python train.py --n_layer=8 --d_model=448 --n_experts=96 --experts_per_token=3 --d_expert=96 --d_shared_expert=128 --activation="swiglu" --moe_layers=[1, 3, 5, 7] --router_score="softmax" --normalize_top_k=false --routed_scale=5.66 --balance_loss=0.00335 --balance_bias=false --init_std_router=0.0164 --lr_router=0.000888 --vocab_size=23015 --norm="rmsnorm" --norm_eps=1e-05 --tie_embeddings=true --optimizer="adamw" --lr=0.000733 --beta1=0.9 --beta2=0.98 --grad_clip=1.0 --batch_tokens=65536 --seq_len=512 --train_tokens=338700000 --steps=5169 --dataset="wikipedia_en"
Below are experts of layer 3 (counted from 0) of a mixture-of-experts language model. Rows are named router (the router's row for the expert) and show model dimensions 256-287. Each number is 200 + 30 x the weight over its row's rms, rounded and kept within 0 to 999.
After each expert's rows: "comes after" lists some tokens at least twice as common just before its tokens as in all text; "comes before" lists some tokens at least twice as common just after its tokens as in all text. This comes from a sample of Wikipedia text that the model never trained on. Tokens count by the router's weight.

# expert 45
router,226,192,178,179,248,219,124,213,176,195,213,213,218,157,213,182,215,231,176,214,171,182,196,223,148,159,247,163,243,181,200,238
comes after: "\n", "1", "0", "2", "3", "4"
comes before: " ", "1", "2", "3", " •", " Website"

# expert 68
router,173,186,188,195,231,147,152,192,158,163,209,221,215,197,213,187,249,238,155,232,183,134,181,175,187,204,242,192,263,218,168,224
comes after: "2", " ", "1", " |", " in", " In"
comes before: "1", "9", "0", "2", "8", "7"

# expert 82
router,176,175,139,248,187,212,248,177,181,202,135,178,186,210,187,216,206,189,181,214,228,154,160,190,241,169,228,211,183,211,198,210
comes after: "0", "′", ".", "^{", ":", " County"
comes before: "0", "°", "4", "3", "6", "5"

# expert 42
router,158,153,226,176,251,176,189,229,204,183,190,225,237,167,256,216,243,228,184,219,176,179,172,191,208,191,241,194,185,223,162,234
comes after: " ", "1", " (", "3", "2", "4"
comes before: " |", "0", "9", ";", "–", ")"

# expert 26
router,147,181,125,154,249,195,249,188,263,235,197,197,273,167,180,164,203,264,161,191,186,225,151,137,229,199,170,179,197,238,183,235
comes after: "0", " /", "1", ")", "3", " —"
comes before: " ", " —", " Apps", " Goals", " MF", " →"

# expert 7
router,160,141,196,152,222,202,158,239,153,186,210,198,253,172,195,193,240,235,207,197,178,152,161,167,184,188,266,203,253,205,155,222
comes after: "2", "1", " ", "9", ";", "8"
comes before: "1", ";", "2", "0", "9", "8"

# expert 70
router,159,163,193,219,198,196,156,169,150,190,180,228,283,151,228,249,198,237,197,186,207,220,213,218,235,216,190,208,260,199,160,196
comes after: "1", " a", " and", " in", "'", " his"
comes before: "9", "8", "7", " and", "6", "5"

# expert 27
router,204,229,252,226,166,262,210,184,179,198,230,249,183,186,170,204,195,132,203,154,202,132,207,244,134,200,153,191,145,178,236,167
comes after: " to", " was", " he", " and", " also", " were"
comes before: " the", " a", " that", " to", " by", " his"

# expert 24
router,152,187,220,196,217,161,162,187,155,152,210,221,231,175,237,197,269,227,202,260,200,170,194,187,190,198,228,220,260,213,166,213
comes after: " |", " ", " in", " on", " June", ";"
comes before: "|", "1", "0", "2", "4", "3"

# expert 86
router,192,188,257,199,143,192,229,218,196,174,201,186,151,198,157,152,204,123,179,206,199,263,235,180,232,258,238,191,204,225,214,204
comes after: "-", "\n", "|", " Location", " •", " Country"
comes before: ":", " information", " of", " name", " birth", "="

# expert 40
router,224,171,177,206,197,213,206,185,204,213,219,156,202,192,254,158,214,244,154,249,199,175,192,158,204,190,245,127,222,197,186,198
comes after: "\n", "4", "3", "5", "6", "7"
comes before: " ", " The", " •", " \"", " List", " Country"

# expert 15
router,167,159,198,201,257,188,151,210,169,154,225,210,218,185,213,192,254,201,207,234,188,152,187,186,219,177,215,203,259,207,177,233
comes after: "1", "2", " ", " |", "0", "–"
comes before: " |", "|", "9", "0", ";", "8"

# expert 23
router,274,215,213,215,232,200,146,222,180,169,205,145,197,187,218,204,177,210,204,205,200,230,172,198,218,141,265,182,207,159,191,230
comes after: ",", " ", "0", "3", "5", "–"
comes before: "1", "2", "9", " War", " Army", "th"

# expert 39
router,159,166,200,159,218,148,138,209,176,174,201,224,228,162,214,208,234,225,187,231,198,161,152,171,191,155,240,216,238,209,128,206
comes after: "2", " ", "1", "3", " $", " Los"
comes before: "0", "1", "2", " |", ",", "9"

# expert 61
router,236,246,223,185,157,191,139,186,177,213,264,203,177,164,178,179,232,217,222,233,205,163,216,282,177,154,185,227,219,176,188,217
comes after: " the", " a", " The", "==", "The", " his"
comes before: " of", ",", ".", " in", " and", "=="

# expert 84
router,225,160,217,201,265,206,124,193,145,224,191,166,232,214,218,166,210,203,157,177,176,151,154,194,235,174,264,226,235,146,198,231
comes after: " ", " March", " December", " April", " May", " August"
comes before: "1", "2", ",", "9", "0", " ("

# expert 95
router,215,244,249,227,159,277,188,192,173,186,172,244,191,199,185,202,218,107,217,147,180,155,213,243,153,219,210,179,148,188,201,183
comes after: " was", " to", " and", " were", " he", " is"
comes before: " to", " by", " in", " the", " a", " on"

# expert 85
router,200,181,224,195,196,157,167,208,181,170,201,213,250,186,184,184,250,229,166,245,193,181,191,182,211,186,267,196,258,207,182,215
comes after: " ", " |", " on", " in", " Nominated", " In"
comes before: "0", "|", "2", "9", "1", "7"

# expert 49
router,171,151,223,205,268,150,120,182,188,155,222,214,237,186,247,231,237,235,190,197,213,145,162,185,200,198,257,181,249,200,190,229
comes after: " ", ";", "9", "I", "%;", "th"
comes before: " |", ";", "0", "9", "5", "4"

# expert 35
router,186,209,227,222,233,203,114,230,197,189,211,199,215,173,175,184,236,209,182,208,218,183,148,170,179,186,245,262,227,199,172,247
comes after: ".", " ", "4", "3", ";", " ."
comes before: "0", "9", "%", " |", "1", "8"

# expert 3
router,179,146,239,209,209,236,157,204,180,136,192,221,224,219,180,219,266,215,202,230,214,205,189,158,216,174,212,218,223,157,176,207
comes after: " |", "′", "N", "°", "″", " /"
comes before: "″", "|", "′", "1", "4", "5"

# expert 33
router,158,181,207,163,229,158,177,189,129,185,204,229,225,203,213,211,260,242,212,218,181,151,171,182,195,186,240,195,268,199,197,205
comes after: " ", "1", "9", ";", "8", " A"
comes before: "9", "8", ";", "5", "4", "7"

# expert 37
router,204,134,218,182,215,177,162,224,178,182,230,193,242,161,224,180,241,220,200,212,203,161,217,173,237,206,251,222,236,214,190,262
comes after: " ", " of", "1", "9", "8", "5"
comes before: "9", " |", "0", ".", "8", "7"

# expert 1
router,207,206,221,214,235,169,194,214,185,242,191,149,223,201,212,123,167,285,165,221,216,135,183,185,214,162,233,188,198,162,154,233
comes after: "0", "9", "–", "2", "1", "8"
comes before: "0", "2", "6", "5", "4", "3"

# expert 55
router,156,155,217,139,190,153,203,263,192,219,187,185,228,190,206,186,225,228,192,194,173,166,126,194,178,202,209,246,218,253,182,208
comes after: "0", " |", "9", "2", "–", "3"
comes before: " ", "–", "3", ".", "2", " be"

# expert 78
router,207,159,236,194,234,239,189,193,160,222,212,242,216,190,197,185,216,233,198,224,239,235,217,183,241,208,235,218,284,231,182,214
comes after: "|", " ", " in", " U", ":", "In"
comes before: "1", "2", "0", "9", "S", "3"

# expert 20
router,193,169,150,157,204,213,207,241,224,193,239,217,255,194,216,203,158,224,175,228,244,176,199,164,178,167,231,215,219,177,167,245
comes after: "%", " |", " ", "1", " (", "4"
comes before: " ", ".", "|", "%", "7", "4"

# expert 5
router,191,162,188,179,212,180,234,208,267,207,211,220,235,205,187,169,200,174,170,161,225,232,228,173,214,171,157,203,189,243,140,236
comes after: ".", ",", ")", " is", " where", " footballer"
comes before: " was", " is", " a", "born", " played", " has"

# expert 51
router,204,224,192,200,204,234,206,199,214,156,181,119,237,193,158,195,161,215,161,219,231,207,199,169,251,198,226,233,219,178,205,259
comes after: ".", "%", " with", " as", " Swing", ")."
comes before: "\n", " ", " +", " −", " new", " few"

# expert 41
router,202,220,192,241,199,189,170,220,178,158,163,209,199,234,222,229,241,221,220,230,214,226,223,223,170,156,239,238,229,234,229,230
comes after: " (", ")", ",", "7", "6", "^{"
comes before: "-", "0", "3", "4", "6", "5"

# expert 44
router,221,257,197,184,195,235,193,186,196,198,205,230,202,209,218,190,198,240,158,181,227,181,170,168,256,218,178,253,175,176,189,204
comes after: "\n", ".", "==", " ==", "===", " season"
comes before: "\n", " The", "==", " He", " In", " It"

# expert 54
router,175,192,143,212,176,151,173,197,182,153,171,269,226,164,218,179,210,211,198,250,225,195,234,220,175,176,220,245,257,201,185,162
comes after: " the", " a", "==", "s", " his", " The"
comes before: ".", ",", " in", "'", " and", " of"

# expert 69
router,165,197,188,213,203,167,170,250,187,161,194,219,221,199,203,172,238,260,185,219,254,175,208,185,229,205,252,204,248,187,136,227
comes after: ".", "\n", "0", "7", "9", "8"
comes before: " |", "\n", " (", "%", " –", " is"

# expert 50
router,179,208,164,238,224,186,231,218,150,187,196,160,195,189,188,238,241,173,217,226,190,176,185,197,184,204,250,208,248,239,160,169
comes after: " |", ";", " —", " %", " ±%", " Total"
comes before: " |", "\n", ";", "|", " Pts", " Result"

# expert 66
router,167,172,171,152,241,178,197,206,185,166,208,192,216,196,162,201,208,204,149,191,179,208,236,158,221,178,253,170,275,206,146,217
comes after: "2", ")", ":", "0", "1", " /"
comes before: "-", "1", "2", " ", "3", "4"

# expert 19
router,251,173,170,176,195,225,238,184,218,163,220,223,163,214,233,168,198,253,171,247,175,262,238,149,175,192,149,155,203,231,203,191
comes after: "\n", "|", " Party", " Turnout", " votes", " Species"
comes before: "==", "=", " ", "===", "The", " \""

# expert 43
router,157,168,184,234,241,213,245,229,168,208,153,203,191,196,207,198,204,175,207,261,179,213,221,178,178,248,228,186,197,224,190,163
comes after: " |", "0", " –", " medal", "|", "1"
comes before: " ", " |", " place", "0", " medalist", ")"

# expert 77
router,194,252,178,185,232,154,212,182,177,184,139,192,230,174,186,226,165,214,203,232,257,180,179,166,257,193,197,215,130,241,210,210
comes after: " =", ")", " also", "History", " career", " life"
comes before: "\n", "-", "|", "The", "In", "American"

# expert 22
router,189,171,201,149,191,176,116,208,151,185,217,222,210,182,221,200,247,224,231,208,228,176,174,184,208,178,268,212,241,203,188,252
comes after: "1", " ", " |", "3", "4", "8"
comes before: " |", "2", "1", ",", "|", "%"

# expert 4
router,189,197,188,203,235,217,250,187,261,185,221,165,191,244,217,201,183,256,230,250,176,201,208,233,208,200,110,148,214,171,194,183
comes after: "\n", " \"", " (", "—", "/", " ["
comes before: "==", "===", "The", "In", "|", "===="

# expert 75
router,201,205,212,246,160,160,224,220,161,203,227,142,167,179,240,162,212,202,201,211,212,240,221,135,202,232,234,178,204,197,219,233
comes after: "-", "\n", ":", "age", " (", " office"
comes before: " by", ":", " ", " Succeeded", "-", " Preceded"

# expert 16
router,209,178,210,189,241,143,162,200,161,192,187,227,212,163,261,221,247,214,191,250,200,169,170,206,182,192,189,213,232,207,182,249
comes after: " of", " in", "'", " and", " New", " San"
comes before: "s", ",", "\"", " (", " and", "ง"

# expert 10
router,210,157,180,222,251,200,153,230,184,180,155,186,172,158,220,239,163,203,190,180,216,197,197,201,178,220,201,197,201,230,177,212
comes after: "0", "3", "4", "6", " |", "5"
comes before: " ", ")", "3", "4", "5", "6"

# expert 31
router,184,182,208,231,158,167,219,203,211,171,166,184,180,198,150,156,188,183,180,200,189,277,234,179,230,243,186,220,192,214,231,231
comes after: "-", "\n", ":", "Personal", "Scientific", "|"
comes before: ":", "\n", "=", "-", " career", " ("

# expert 63
router,153,141,207,190,230,166,168,210,191,160,218,219,213,173,215,191,243,233,206,244,189,163,180,168,211,179,219,196,253,214,176,252
comes after: " ", "1", "2", "9", "8", "W"
comes before: "0", " |", ",", "2", "6", "7"

# expert 87
router,184,235,245,188,151,219,210,185,232,180,219,226,184,247,148,216,218,114,222,171,206,181,220,219,156,214,141,195,217,213,241,193
comes after: ",", ".", " due", " part", " because", " addition"
comes before: " the", " a", " he", " it", " his", " they"

# expert 53
router,183,179,229,149,232,173,119,196,182,171,191,182,241,193,176,180,231,216,216,206,225,154,144,181,225,197,258,197,231,224,178,212
comes after: "–", "1", " ", "3", "2", "°"
comes before: " |", " ", "′", "8", "0", "9"

# expert 2
router,218,159,219,214,252,201,151,237,203,208,198,217,186,232,239,200,261,233,214,235,140,243,197,182,166,237,220,230,228,206,176,192
comes after: "|", " |", " ", "|---|---|---|---|---|---|", ":", " Rank"
comes before: " |", "1", "2", "3", "4", "|"

# expert 73
router,140,200,181,189,234,225,214,224,208,234,203,165,200,168,227,188,222,228,170,223,192,154,199,163,217,212,231,200,236,195,141,167
comes after: "9", "–", "5", "3", "N", "8"
comes before: "0", ".", "4", "5", "3", "′"

# expert 71
router,168,209,196,191,181,143,152,196,181,181,262,220,218,193,198,170,226,233,226,223,206,163,184,190,215,176,215,211,235,223,153,219
comes after: " |", "4", "3", "6", "5", "2"
comes before: " ", "1", "2", "3", "4", "5"